{"num_hidden_layers": 11, "d_expert": 416, "hidden_act": "squared_relu", "moe_layers": [0, 1, 2, 3, 4, 5, 6, 7, 8, 9, 10], "router_score": "sigmoid", "normalize_top_k": true, "routed_scale": 1.0, "balance_loss": 0.000532, "beta1": 0.95, "max_steps": 3647}
Below are experts of layer 2 (counted from 0) of a mixture-of-experts language model. Rows are named router (the router's row for the expert), down (a neuron's output weights, with its number) and show model dimensions 80-159. Each number is 50 + 15 x the weight over its row's rms, rounded and kept within 0 to 99.
Before each expert's rows: "comes before" lists some tokens at least twice as common just after its tokens as in all text. This comes from a sample of Wikipedia text that the model never trained on. Tokens count by the router's weight.

# expert 10
comes before: " the", " a", " his", " be", " an", " their"
router:60 42 59 54 66 68 30 10 39 27 54 64 20 71 72 59 19 71 27 30 34 44 53 78 45 64 34 55 38 69 49 67 33 31 43 37 44 43 42 38 48 28 37 38 86 52 51 75 62 77 48 41 18 22 39 50 24 39 21 21 44 35 43 51 56 52 38 51 43 60 64 56 56 59 43 73 36 72 67 61
down0:51 61 59 61 41 28 54 58 78 54 41 48 66 29 34 57 32 58 48 35 38 47 52 40 31 49 50 54 41 50 45 44 46 50 44 41 64 36 98 57 40 75 72 54 54 62 74 42 47 45 28 54 83 66 28 53 55 72 63 61 32 54 52 38 31 50 29 12 83 42 71 49 34 54 49 39 46 27 85 48
down1:89 50 29 52 60 40 51 42 35 71 64 37 53 45 47 18 35 51 61 47 89 57 71 34 34 40 54 17 48 33 35 67 58 42 68 33 67 74 83 72 49 64 39 47 26 33 56 51 53 51 57 45 42 51 57 48 37 42 67 57 22 50 63 19 55 38 33 76 58 29 41 48 30 50 64 64 26 67 22 74
down2:50 57 41 30 36 32 71 31 34 23 54 59 34 39 51 63 39 36 52 67 78 54 49 47 60 29 30 35 49 49 59 60 65 48 48 80 69 50 50 42 44 42 28 66 35 45 33 45 62 42 54 41 25 45 69 16 21 54 19 64 60 19 58 37 60 64 43 38 59 32 21 48 57 50 62 48 51 44 37 45
down3:62 49 41 38 52 37 36 47 48 37 86 34 53 54 28 37 29 51 86 55 59 52 50 41 50 42 49 53 45 50 52 66 65 65 81 42 77 46 47 55 38 31 18 40 42 37 46 62 33 42 40 52 40 35 19 42 46 58 70 56 68 43 48 36 46 76 49 71 46 56 28 41 66 70 37 51 49 56 48 38
down4:65 58 48 43 40 61 55 33 34 45 51 42 58 62 60 45 54 56 67 36 65 54 59 35 25 63 67 57 43 52 51 50 49 69 63 55 48 66 61 33 38 30 46 40 54 45 40 45 33 62 25 64 71 72 57 52 48 48 66 65 70 48 81 47 31 59 37 48 37 62 62 54 54 50 69 40 56 57 47 45
down5:50 60 56 44 33 58 69 47 66 36 55 53 53 51 78 52 65 49 29 65 50 49 57 76 62 22 38 42 67 42 59 61 61 46 31 48 41 70 66 67 56 39 63 43 50 31 65 36 18 41 52 80 40 59 37 64 46 61 66 61 68 55 47 54 54 63 66 49 43 41 53 47 85 50 28 33 44 46 43 29
down6:61 46 43 56 37 42 48 72 36 53 47 59 46 68 47 60 57 93 52 38 44 60 39 59 50 32 55 42 30 69 33 76 69 35 61 61 51 24 27 42 42 49 59 58 31 68 74 36 40 32 63 55 17 59 58 36 24 53 49 41 50 44 58 51 37 74 38 33 84 33 43 59 19 61 52 46 58 63 68 44
down7:57 51 62 17 43 03 44 63 65 20 46 73 49 57 42 38 53 41 52 55 34 55 62 41 50 89 43 45 35 64 56 33 42 54 53 30 54 77 54 34 66 23 38 41 31 45 68 53 59 65 60 57 44 42 53 29 32 52 75 57 22 80 55 69 33 54 34 58 67 58 38 62 55 57 41 66 75 37 48 80
down8:76 67 62 28 39 27 65 25 37 30 54 96 67 42 42 36 52 45 67 60 47 54 49 33 59 71 69 53 56 41 28 23 41 50 66 23 55 67 60 60 57 45 37 40 58 31 73 34 60 44 38 39 46 46 64 61 25 66 44 39 46 48 55 25 39 25 41 62 63 27 46 38 62 59 47 39 34 53 70 49
down9:45 44 67 44 53 21 62 64 36 21 39 66 52 43 47 35 66 52 47 30 79 51 33 60 55 49 72 39 53 51 57 74 34 67 75 55 66 57 47 60 60 41 57 67 51 49 46 70 52 53 45 45 26 63 44 70 47 83 41 67 46 35 52 20 42 40 47 33 41 23 63 37 42 64 60 49 50 77 38 67
down10:41 41 12 67 37 51 61 32 36 44 63 77 57 31 51 58 53 37 75 40 57 39 49 21 46 48 33 77 54 76 53 50 42 80 47 33 49 26 46 56 48 45 46 44 45 60 59 51 81 56 44 41 57 90 55 29 59 54 60 40 56 50 49 32 42 46 60 43 58 38 36 59 48 56 73 21 55 37 45 44
down11:54 52 61 28 56 46 53 36 19 46 48 47 46 64 58 43 61 64 44 50 67 28 29 46 50 56 43 10 51 30 49 43 59 45 16 55 40 57 86 50 15 45 40 58 44 76 54 44 47 36 28 51 37 45 47 60 38 36 53 70 47 55 59 65 44 69 44 68 58 38 27 28 52 60 81 43 56 64 44 62
down12:65 50 72 64 57 34 53 56 68 81 50 58 72 58 64 34 43 53 67 46 74 50 26 54 79 51 49 41 57 48 47 47 56 74 52 96 66 43 46 43 39 51 42 66 54 13 43 35 63 38 47 49 34 49 42 48 37 42 56 61 75 70 54 38 73 47 63 48 57 43 52 55 58 88 52 66 57 76 32 39
down13:69 44 54 44 21 35 77 28 64 72 48 71 48 22 28 36 14 63 33 53 38 51 34 47 73 34 71 48 33 39 61 45 55 66 46 48 37 60 69 38 38 43 54 68 50 68 33 65 37 42 38 16 56 45 41 41 68 57 28 35 59 12 48 32 71 37 88 64 42 17 42 57 39 48 46 34 51 22 61 51
down14:39 43 57 22 33 35 41 32 43 59 58 66 83 55 49 59 50 47 53 72 45 68 78 60 57 71 68 62 46 35 52 38 90 50 56 30 40 53 64 63 66 73 32 34 49 71 65 45 41 52 40 47 43 47 71 39 48 63 40 70 53 49 31 28 58 48 40 37 84 59 44 45 66 50 21 38 38 48 92 62
down15:58 61 56 38 59 62 54 45 34 49 59 10 39 41 63 27 52 48 50 34 41 45 42 51 33 65 59 21 68 73 32 45 53 67 55 18 42 51 66 36 59 38 48 46 53 58 57 41 40 61 41 64 45 51 70 38 41 68 76 55 44 28 37 45 39 50 35 61 26 26 46 53 62 61 36 42 65 52 35 72
down16:33 39 34 39 58 50 60 54 29 57 81 40 70 59 75 44 50 35 25 65 44 55 49 52 44 48 47 59 59 55 53 61 34 59 35 80 71 36 60 57 26 67 32 55 28 56 37 44 40 37 35 44 31 52 59 35 63 50 52 77 41 60 24 52 52 40 21 58 71 47 49 54 53 39 28 55 55 55 34 61
down17:43 60 47 43 64 58 36 50 63 74 77 52 69 35 38 57 44 47 56 56 53 50 70 59 81 47 45 37 56 34 46 37 71 66 23 80 45 36 32 43 30 53 38 38 54 40 38 16 54 28 50 51 84 62 56 50 86 77 27 70 39 83 41 54 47 25 50 48 32 47 71 91 39 40 40 58 78 44 43 50
down18:39 46 23 57 47 51 65 46 65 57 51 51 30 52 47 64 46 50 57 61 48 38 49 49 65 56 54 79 58 57 55 54 30 25 56 40 55 45 65 58 42 25 44 68 63 38 35 32 60 57 70 43 44 66 36 60 54 39 46 30 46 78 42 58 53 55 45 55 12 60 58 67 50 45 43 53 56 54 40 43
down19:50 50 46 23 25 58 46 67 58 48 48 35 30 66 31 49 47 47 70 31 70 57 36 48 62 50 56 20 61 46 49 64 55 44 55 42 54 67 49 58 76 61 25 35 58 64 28 24 39 46 61 56 24 58 56 67 23 34 58 46 45 83 51 57 40 42 49 63 68 58 22 27 64 66 65 53 55 43 25 38
down20:57 38 22 62 55 32 63 56 35 55 73 41 42 78 38 23 47 52 58 52 42 54 41 85 68 57 43 67 45 45 77 58 50 26 37 69 60 45 64 47 57 31 35 73 60 47 61 43 74 26 58 62 36 44 54 56 31 53 45 39 44 34 37 71 41 44 40 61 47 64 62 55 30 46 47 37 44 41 36 49
down21:38 54 50 35 24 50 26 66 42 49 63 42 29 56 49 50 32 43 24 54 45 50 40 48 49 50 55 46 46 74 19 33 22 51 55 34 58 39 50 33 51 54 23 42 54 52 69 61 72 37 18 52 43 48 68 65 48 54 33 43 44 46 68 48 36 32 35 31 56 43 46 24 67 31 42 30 44 51 68 63
down22:39 60 40 38 39 40 43 45 46 76 46 52 57 39 58 47 34 72 64 49 56 64 50 34 63 47 29 49 48 43 68 29 48 61 30 63 54 22 46 51 39 54 31 74 08 40 28 66 31 71 47 37 22 79 42 53 70 41 65 55 49 46 56 45 54 48 55 46 49 47 60 56 56 61 28 38 33 45 50 35
down23:46 69 28 28 63 37 66 53 57 50 43 38 46 67 38 55 34 50 58 62 56 63 51 60 62 65 39 52 54 59 44 46 59 41 64 67 26 80 52 69 57 11 62 64 61 47 31 45 76 27 40 56 45 51 42 46 27 09 67 46 84 37 57 31 34 67 65 67 57 84 47 49 44 48 31 80 50 70 32 50
down24:43 63 52 37 40 75 61 55 15 62 48 31 55 39 67 49 65 54 37 49 33 41 48 43 69 62 52 74 43 49 48 41 49 35 42 29 52 63 55 57 63 66 71 73 45 43 73 39 50 14 72 60 57 52 76 46 57 34 42 35 49 43 40 52 43 74 29 65 42 67 36 60 21 47 61 61 16 48 66 51
down25:30 46 48 39 36 52 58 83 49 80 48 41 61 54 49 36 42 52 37 37 39 62 14 58 53 44 73 44 68 44 50 59 24 48 60 43 44 37 43 74 65 77 72 49 58 52 30 30 30 64 66 75 67 26 47 48 80 56 35 80 54 31 11 60 52 72 49 77 45 68 42 54 54 80 54 42 67 56 51 50
down26:34 54 59 44 57 54 38 36 64 44 74 48 19 44 54 49 38 20 36 59 44 29 51 44 56 31 66 27 28 51 48 47 74 58 46 55 48 36 40 32 60 69 15 56 42 37 52 49 50 40 45 72 43 40 61 68 25 55 42 47 49 46 47 60 59 31 49 50 54 40 44 22 70 53 63 34 51 53 66 34
down27:56 41 39 49 17 51 27 70 73 52 65 38 70 61 67 31 24 47 39 44 52 60 53 65 56 47 56 31 51 41 46 41 51 27 42 46 49 40 74 63 45 59 44 55 36 44 60 68 72 44 34 55 09 47 56 39 42 64 56 54 68 18 46 55 46 43 52 58 57 55 47 19 68 24 44 23 50 20 50 48

# expert 9
comes before: " |", ",", " (", ")", ";", "'"
router:24 55 45 27 60 61 37 52 53 67 34 55 70 68 38 31 35 51 52 36 64 28 65 60 57 41 60 64 50 51 51 63 49 50 70 50 52 51 28 50 57 47 56 42 85 25 29 69 45 66 50 46 54 65 66 52 29 71 41 65 24 75 52 51 25 54 58 34 57 43 67 54 25 56 84 60 71 68 73 59
down0:29 59 25 23 68 56 41 45 46 75 29 50 44 53 61 62 49 46 30 79 87 48 48 46 61 61 54 57 35 42 65 61 76 43 57 45 38 70 57 50 28 48 72 35 54 61 25 45 68 54 67 57 37 41 71 20 31 62 64 57 47 44 41 28 53 71 67 63 74 38 51 05 44 40 80 36 58 64 23 78
down1:37 62 50 19 70 65 81 45 50 23 23 46 70 35 35 46 34 57 74 47 26 64 43 45 41 65 46 67 62 42 38 57 49 46 34 43 70 44 41 40 13 67 52 32 47 34 49 63 64 62 49 35 39 66 26 67 70 62 61 61 76 69 41 39 63 58 43 11 22 44 89 55 40 30 59 62 49 56 38 40
down2:61 79 64 17 35 61 30 34 58 30 21 74 54 46 43 60 59 37 80 46 25 44 36 34 72 63 49 59 56 44 65 82 53 49 63 58 40 54 24 55 40 22 65 43 52 46 79 43 87 38 56 31 52 56 44 44 85 67 54 39 41 72 59 41 30 31 52 71 47 38 47 32 44 58 49 45 36 66 47 60
down3:47 52 52 14 47 73 22 67 35 39 57 32 43 59 33 42 74 57 63 57 45 68 46 44 55 59 55 51 86 59 52 44 72 73 50 44 77 71 29 75 40 53 58 35 53 69 38 60 60 41 71 31 55 26 73 29 62 58 63 39 36 63 31 34 52 52 75 52 58 43 54 32 62 48 35 38 42 58 52 55
down4:73 49 56 52 26 53 50 39 38 67 34 38 31 77 61 42 55 67 59 31 64 41 49 78 46 28 45 53 58 39 60 54 65 70 32 39 68 55 28 30 74 53 41 46 71 46 84 49 63 44 49 61 19 29 49 29 40 53 53 54 43 68 54 17 52 22 43 47 25 29 37 44 57 53 41 63 42 55 61 62
down5:22 45 58 33 32 55 66 61 48 30 50 54 65 60 57 74 33 68 72 53 45 39 49 52 49 36 31 56 40 52 78 64 40 57 23 40 28 60 37 73 46 76 34 43 23 37 38 62 56 78 33 38 37 49 46 48 55 64 65 51 39 53 28 59 63 26 32 37 53 49 67 76 75 53 69 39 33 69 47 53
down6:85 55 34 49 64 70 50 31 55 28 71 43 52 42 46 71 82 53 58 84 77 69 30 58 60 48 81 29 56 52 51 34 49 53 45 36 68 68 50 77 49 55 41 39 42 50 64 42 52 60 61 40 29 40 53 47 44 65 40 74 39 69 36 55 44 37 63 73 72 74 33 56 44 25 45 40 52 69 64 38
down7:39 27 64 46 55 23 31 67 69 54 77 58 47 55 37 49 22 55 78 64 55 53 43 51 54 55 47 78 43 48 36 51 36 41 42 45 68 69 54 28 53 17 46 72 54 57 85 49 40 21 32 63 27 60 62 52 59 67 56 47 48 68 83 53 76 73 35 51 40 51 26 62 61 39 46 59 42 34 20 39
down8:39 65 50 31 49 67 37 24 68 51 66 55 57 50 62 56 61 70 51 44 66 62 85 44 81 30 41 74 44 50 51 41 70 39 59 25 56 52 58 32 40 35 42 51 44 55 16 51 57 75 43 36 52 63 73 58 46 50 38 46 56 50 45 58 46 22 72 52 61 44 52 74 36 37 48 60 62 41 58 18
down9:18 46 73 42 49 50 68 29 43 53 50 27 33 71 47 42 48 39 42 53 38 55 84 40 68 92 54 76 39 44 29 35 33 53 60 53 27 41 54 31 51 39 43 55 57 66 37 43 75 74 64 44 61 60 34 38 55 65 46 50 52 71 33 78 45 26 47 40 66 62 33 64 68 47 45 62 47 72 45 54
down10:43 69 65 31 52 29 57 37 41 49 39 69 52 87 36 54 63 59 49 50 31 50 60 54 24 38 49 57 57 46 49 54 53 49 88 62 72 39 47 55 65 68 48 55 51 64 50 40 37 37 62 39 54 58 79 49 29 43 68 55 25 75 78 46 75 40 49 52 51 50 68 56 60 39 41 38 76 73 47 62
down11:39 52 56 62 45 69 37 76 33 39 22 80 68 34 42 55 40 46 47 91 49 21 52 43 48 42 47 42 77 72 78 12 20 52 46 66 38 53 16 61 30 61 62 57 84 59 38 34 82 58 38 46 49 66 53 45 51 46 64 45 33 64 71 75 55 68 57 61 40 50 68 58 57 49 54 51 64 54 70 65
down12:39 28 36 27 49 55 21 84 79 64 67 71 77 56 32 69 33 44 50 38 47 72 34 49 71 54 27 56 32 47 47 54 48 47 61 56 37 57 14 48 49 52 33 45 70 45 34 48 23 19 59 57 54 47 39 40 47 69 41 32 37 43 45 52 58 42 62 57 46 52 30 65 48 60 29 42 34 43 38 52
down13:25 48 42 66 20 49 67 23 43 71 21 53 39 44 43 48 61 51 45 66 47 45 70 50 47 31 59 35 51 31 74 86 68 62 37 52 50 26 58 68 64 73 39 48 36 58 68 26 40 55 40 56 29 55 33 28 68 66 41 58 31 79 49 63 35 45 54 50 37 39 53 59 63 51 22 41 17 65 59 49
down14:10 53 57 20 31 73 43 37 70 54 50 62 74 54 41 45 39 60 60 76 61 52 34 68 62 42 53 51 81 61 42 25 51 52 54 35 62 56 43 63 51 49 52 35 79 31 29 62 44 19 45 45 63 57 46 51 55 57 35 60 32 43 62 61 40 58 87 56 33 54 46 50 46 37 62 42 83 51 51 71
down15:44 56 52 57 32 58 58 65 60 59 15 59 49 41 34 50 69 58 61 44 35 44 41 59 47 29 37 28 48 55 84 52 62 49 42 76 80 42 47 40 28 77 49 38 56 30 39 74 29 57 33 62 43 53 68 39 48 66 39 62 41 60 44 48 54 34 53 26 43 38 78 77 46 56 23 35 54 59 53 43
down16:63 64 41 51 46 45 46 55 59 88 59 45 27 55 52 30 86 55 33 44 42 62 34 24 48 34 61 40 82 59 77 57 52 36 83 57 38 42 79 69 30 86 77 60 44 60 54 60 61 91 28 51 76 37 71 66 39 34 53 15 44 44 46 68 75 56 44 58 52 56 47 28 60 36 50 72 51 53 17 44
down17:46 50 29 38 27 63 68 37 30 68 45 68 69 48 32 45 47 65 81 46 31 62 41 99 49 51 50 45 43 48 51 56 63 43 55 26 50 43 33 44 71 27 61 52 50 36 46 41 67 47 52 45 58 19 42 28 54 35 47 43 46 57 51 65 72 50 55 83 50 73 53 60 54 38 56 52 61 20 52 51
down18:24 39 68 46 28 49 51 60 33 70 64 27 61 64 62 62 76 71 60 31 47 56 29 39 49 54 25 43 58 56 53 16 28 87 54 46 57 51 37 40 58 28 41 62 49 99 59 08 39 28 71 79 57 59 57 52 36 38 58 30 42 56 76 43 65 61 48 61 52 40 57 33 49 41 33 50 55 24 33 74
down19:37 68 69 57 48 50 59 28 40 63 50 57 60 58 26 26 62 69 40 47 19 49 61 64 69 52 51 81 56 78 58 29 57 52 48 48 52 36 50 70 48 55 40 55 13 57 47 14 54 68 45 41 70 29 30 36 75 53 23 39 33 57 26 51 47 61 44 47 73 54 38 43 18 35 36 49 29 54 42 70
down20:41 68 52 38 79 60 81 59 36 61 24 64 46 61 52 52 42 40 50 33 59 70 63 38 73 37 51 62 76 42 37 39 32 58 32 53 54 43 49 64 46 46 58 71 29 43 51 39 31 86 45 45 99 80 49 43 48 50 31 47 43 57 55 37 53 33 22 58 32 37 68 77 47 65 43 65 28 49 56 59
down21:41 55 48 68 66 54 56 50 60 72 55 38 62 50 58 54 35 79 83 30 42 71 62 53 44 47 45 45 70 59 76 55 46 75 51 40 44 75 26 63 52 37 35 27 73 44 47 37 33 51 30 51 60 53 33 49 53 44 26 67 41 58 42 51 44 50 24 49 27 75 70 43 79 76 33 49 48 23 53 43
down22:21 36 67 54 51 29 46 48 62 46 32 75 47 74 42 72 50 34 44 54 34 20 42 46 59 54 34 61 48 21 54 80 40 61 61 36 60 23 58 60 70 67 46 62 60 43 38 56 45 39 41 21 67 19 46 20 52 31 58 50 54 28 43 41 33 85 73 47 36 67 67 68 59 54 51 38 63 56 71 66
down23:53 36 35 40 27 39 60 64 35 54 87 63 60 85 63 40 50 54 63 53 53 58 43 52 41 62 64 41 63 47 59 39 55 59 28 29 56 35 61 56 51 53 53 17 35 49 65 41 56 44 57 51 51 59 55 39 13 45 76 52 45 72 58 62 58 77 46 76 44 50 44 48 45 60 59 10 41 36 40 47
down24:76 67 38 27 50 55 34 45 23 85 31 24 39 64 33 68 44 55 49 46 70 54 46 80 52 63 33 28 72 47 37 36 24 44 58 38 43 46 78 49 40 51 31 46 60 46 69 57 49 64 69 35 67 41 42 39 32 44 55 72 39 24 55 78 50 70 43 63 58 70 42 51 45 84 51 57 50 26 56 64
down25:31 31 46 79 42 49 55 53 42 48 52 34 54 12 56 32 35 58 39 30 61 73 34 66 53 39 55 59 45 70 64 72 34 26 61 32 52 28 55 45 62 43 48 50 31 66 61 45 33 54 59 38 37 43 52 62 43 31 39 62 36 77 50 47 35 53 40 37 34 68 39 62 45 52 56 40 62 40 44 59
down26:57 47 64 64 37 24 51 59 55 80 67 56 62 42 59 48 35 40 62 44 39 56 46 81 77 69 66 33 27 56 63 40 47 55 38 41 63 75 76 55 67 44 42 66 39 23 58 35 75 51 57 36 50 73 59 65 36 25 48 43 58 43 51 76 48 63 51 40 27 42 55 32 66 55 35 51 29 49 53 67
down27:46 74 08 30 58 31 59 66 41 60 42 40 48 40 41 32 48 42 54 62 41 88 48 50 55 65 41 45 36 48 43 60 77 43 05 67 34 24 55 72 46 21 85 38 48 46 52 84 52 55 52 42 52 17 71 57 18 64 46 35 50 54 31 71 79 62 51 42 55 58 50 73 56 44 58 49 40 23 26 54

# expert 4
comes before: " |", "th", ";", " years", " m", " km"
router:44 38 26 71 66 74 47 57 34 42 42 50 33 45 44 54 37 43 55 48 70 21 61 59 47 66 36 68 76 32 51 42 46 54 69 53 60 73 20 51 54 49 60 21 68 61 32 80 62 53 41 56 46 65 53 63 54 44 56 68 20 60 71 25 60 43 46 50 29 36 29 69 31 57 55 59 55 32 48 42
down0:46 45 77 51 53 21 57 64 49 40 22 49 36 55 29 68 57 63 99 47 49 35 58 60 57 38 24 54 52 32 43 56 65 56 52 82 28 63 50 22 66 54 70 34 32 44 44 79 33 48 39 42 70 22 67 26 66 47 67 71 47 55 70 69 55 72 61 42 73 53 42 78 32 36 31 44 60 42 31 60
down1:25 81 78 31 67 31 47 64 56 69 43 31 51 31 54 69 37 38 58 40 49 39 47 39 41 65 68 33 31 53 56 63 31 84 70 40 31 52 40 64 48 45 70 43 55 54 58 49 43 27 43 48 54 18 47 41 54 53 37 51 60 58 34 51 38 67 54 35 54 73 37 27 64 32 64 26 23 69 76 47
down2:55 96 69 36 72 83 80 49 85 24 31 48 00 47 79 50 58 28 76 48 41 23 34 75 47 36 14 29 24 70 75 50 69 39 43 70 43 59 78 36 46 18 31 43 55 38 36 40 65 31 56 46 85 40 76 56 40 40 41 38 45 45 52 43 42 69 56 56 64 34 49 78 49 69 53 74 63 51 41 38
down3:52 59 28 48 53 66 78 66 64 40 31 53 44 55 33 54 57 45 35 36 61 44 62 52 43 58 72 40 47 58 70 44 47 35 59 33 43 65 64 48 63 37 51 27 54 74 57 32 61 66 69 28 59 52 47 42 63 57 23 76 45 47 40 62 52 06 64 50 26 22 53 71 43 35 55 46 60 44 30 37
down4:54 51 33 49 42 44 29 70 24 48 43 41 26 83 40 19 38 44 36 64 53 54 25 37 30 31 47 38 58 36 88 43 39 84 25 41 16 53 46 64 59 48 78 62 29 52 71 44 59 56 64 35 59 40 62 53 35 58 29 70 79 61 23 50 55 49 51 77 47 55 40 55 62 49 66 38 69 60 40 37
down5:78 51 29 72 57 60 49 56 64 55 46 52 44 17 66 46 47 51 45 31 46 44 45 77 43 55 46 44 12 66 27 66 29 52 55 41 50 80 50 46 36 61 54 38 46 51 53 47 39 30 26 58 61 70 86 53 35 18 35 61 34 49 48 88 42 29 65 48 72 44 39 50 53 64 24 54 40 39 72 27
down6:27 38 71 43 47 68 38 53 31 67 60 59 39 36 82 43 46 74 54 51 40 70 23 70 45 68 35 49 72 65 34 56 67 61 47 05 53 33 64 43 61 44 81 67 30 58 71 16 46 46 50 54 56 47 51 57 79 37 46 47 52 62 42 56 64 54 43 54 76 47 64 68 46 46 66 53 51 72 65 30
down7:29 52 78 71 22 50 67 42 58 28 22 44 48 58 49 53 43 63 65 34 40 29 21 43 33 30 44 43 49 17 65 54 51 51 59 64 42 51 65 50 55 44 45 47 51 50 47 43 45 51 30 51 44 44 72 59 44 46 50 74 57 60 51 59 63 53 41 69 35 45 29 55 43 69 40 49 50 67 30 67
down8:26 51 68 46 48 43 72 22 53 55 65 41 48 60 42 50 74 31 29 61 54 50 54 31 34 61 47 50 51 66 41 45 32 50 50 42 62 30 69 60 63 43 65 40 69 51 59 79 69 71 60 33 44 67 68 35 66 18 57 46 75 46 45 35 58 58 31 19 80 65 31 46 22 46 75 31 75 70 43 44
down9:54 43 22 41 75 72 68 52 31 30 47 38 38 44 85 46 54 62 39 56 63 63 35 56 44 35 37 12 46 85 46 47 50 29 28 35 55 41 74 33 46 43 39 32 56 26 43 55 62 52 43 57 59 45 45 65 47 27 65 67 20 73 44 33 47 54 41 64 23 64 41 35 61 63 56 54 52 57 42 32
down10:53 47 39 41 30 41 40 43 65 43 47 55 56 47 39 28 44 65 57 35 61 63 62 68 68 49 56 60 45 38 37 59 51 43 77 43 64 60 33 48 51 31 38 24 43 60 36 56 61 35 60 46 39 60 39 36 45 45 58 43 42 75 55 46 54 10 33 46 32 25 37 58 41 44 57 50 51 55 05 50
down11:50 50 59 38 53 77 52 60 44 43 46 60 23 55 29 28 39 65 66 45 99 86 27 64 62 77 42 44 57 24 31 65 58 54 39 65 69 65 80 19 45 55 49 61 54 62 36 25 65 43 34 61 37 35 83 45 55 45 41 38 74 55 59 46 22 36 39 96 46 47 46 61 25 65 57 61 76 35 40 41
down12:68 67 62 53 64 37 71 64 62 49 63 50 55 59 40 72 36 48 47 99 35 50 51 17 54 53 40 39 54 44 55 58 50 39 35 40 64 14 65 21 56 67 57 65 38 55 54 22 73 55 22 56 42 53 34 40 41 65 60 39 79 40 36 69 51 39 82 00 60 25 55 46 44 45 87 59 27 44 44 40
down13:60 54 37 50 16 44 66 39 53 51 54 59 58 39 47 45 42 69 43 33 43 65 48 54 61 55 27 49 58 38 55 54 70 64 78 48 71 69 44 27 71 15 59 44 48 69 53 63 58 42 62 71 47 38 41 60 45 32 47 82 47 77 70 32 63 51 65 65 39 26 53 49 52 57 35 40 48 38 38 54
down14:73 54 33 43 44 71 74 56 17 82 24 64 73 32 49 65 48 45 27 60 47 28 38 47 64 56 42 31 38 45 46 60 56 46 57 58 61 52 79 43 41 38 27 53 46 33 44 53 51 25 53 69 60 54 47 39 49 30 63 41 35 32 60 43 43 34 16 32 50 65 71 44 29 22 75 34 54 44 48 45
down15:42 43 42 81 75 66 32 61 67 54 35 65 43 33 54 51 79 54 80 52 54 41 70 57 65 45 39 40 61 82 50 52 63 66 55 41 71 50 67 58 49 38 42 62 20 50 57 66 42 59 62 34 59 48 55 63 58 72 63 67 45 32 29 47 74 45 77 28 39 71 75 40 42 58 31 60 56 33 30 75
down16:28 48 39 69 57 57 32 48 99 44 53 35 52 69 44 41 42 48 29 40 30 51 29 63 65 35 78 17 20 40 51 61 30 68 41 73 49 31 39 47 82 44 56 34 24 56 34 42 55 32 54 72 52 57 36 60 45 81 44 54 37 59 40 54 52 47 44 40 58 68 75 40 48 42 79 46 69 44 57 64
down17:52 52 77 34 30 41 49 63 45 42 60 58 38 60 60 35 61 48 33 71 54 61 46 49 55 41 65 56 49 36 41 38 64 67 38 41 09 40 62 36 68 60 68 24 62 52 49 48 65 34 56 33 93 71 50 61 66 51 33 51 27 49 30 67 71 43 63 69 38 45 65 54 43 31 38 45 39 53 22 71
down18:60 33 29 63 65 60 72 49 50 51 45 46 69 39 65 60 66 09 41 42 39 51 19 75 72 64 40 34 46 64 88 44 52 88 51 45 50 39 51 49 74 85 53 39 41 33 13 34 53 43 44 55 71 58 33 52 64 67 54 38 51 64 49 53 37 54 46 56 75 48 67 67 62 57 67 29 51 46 31 50
down19:56 58 25 44 37 41 32 48 49 25 62 50 62 63 25 29 63 36 57 55 50 80 34 53 70 51 53 59 48 32 29 58 37 58 76 24 58 68 44 30 49 76 77 18 55 55 56 36 35 38 38 51 78 43 17 42 32 17 43 62 53 43 62 54 59 33 64 65 60 58 73 44 46 46 47 59 49 46 60 48
down20:26 58 57 46 25 43 52 57 65 64 74 61 47 47 41 60 52 50 67 50 94 66 36 52 43 57 85 43 48 51 53 36 33 69 75 71 59 57 63 68 35 64 77 32 50 44 28 49 63 44 41 54 60 49 43 56 28 48 46 58 49 90 51 37 53 57 20 41 48 40 57 25 58 48 63 78 51 36 23 43
down21:24 59 68 72 58 55 67 48 57 61 71 61 56 54 41 77 62 36 26 68 50 59 63 37 58 66 90 51 53 32 46 32 49 34 57 59 39 65 58 50 44 46 42 57 58 39 56 53 68 68 25 52 41 49 40 45 47 63 33 61 59 42 45 59 59 61 61 29 72 40 73 36 59 52 31 52 53 73 49 47
down22:41 30 29 50 57 40 40 55 71 58 59 34 68 59 51 44 57 57 44 80 26 36 64 43 72 62 20 47 47 69 43 53 44 37 46 33 29 48 51 49 60 59 48 38 60 63 47 67 40 56 60 61 52 56 50 53 49 27 59 27 56 65 49 47 33 43 35 39 64 78 62 51 25 55 10 46 61 52 48 29
down23:48 51 62 37 80 41 65 72 76 41 41 64 43 47 49 56 40 49 82 60 59 53 47 32 47 53 40 58 52 60 25 54 60 50 37 65 72 51 21 50 42 46 49 44 40 73 50 30 68 44 44 78 36 46 48 58 12 40 60 47 33 72 62 26 48 33 43 33 75 35 72 52 65 57 45 64 27 69 43 13
down24:54 86 52 72 33 46 63 83 32 55 46 52 53 51 32 49 31 16 57 53 39 65 44 23 46 61 72 61 57 65 54 32 54 59 60 41 70 52 83 73 78 41 46 65 72 67 52 43 41 51 61 27 43 53 48 48 38 25 57 57 57 51 44 62 65 73 53 59 60 52 46 41 33 14 36 61 51 45 46 48
down25:37 81 35 49 42 58 44 16 38 61 54 64 48 90 29 43 41 55 52 61 37 41 68 45 70 61 69 55 39 55 35 40 27 30 77 36 38 42 61 50 53 53 28 59 42 54 53 49 57 49 57 46 36 46 36 57 56 33 66 42 62 58 67 31 56 56 40 59 41 34 49 65 67 47 40 46 28 34 42 40
down26:50 33 37 95 39 88 41 71 61 75 51 70 69 66 34 37 11 64 51 41 49 52 61 25 74 39 60 53 61 51 57 72 34 44 50 42 47 67 52 44 63 39 90 40 16 29 45 38 34 57 49 57 64 44 47 25 38 57 38 68 58 32 57 40 43 50 48 56 45 42 78 72 50 29 56 44 55 47 41 39
down27:57 54 75 42 44 45 67 37 49 22 56 58 32 49 65 71 48 64 74 52 64 49 55 81 40 51 52 45 17 53 63 43 39 49 46 42 54 53 61 54 48 62 66 64 62 25 50 62 60 61 62 47 55 30 66 65 35 54 45 39 36 66 67 34 54 37 50 64 16 51 22 56 60 81 46 62 11 28 61 45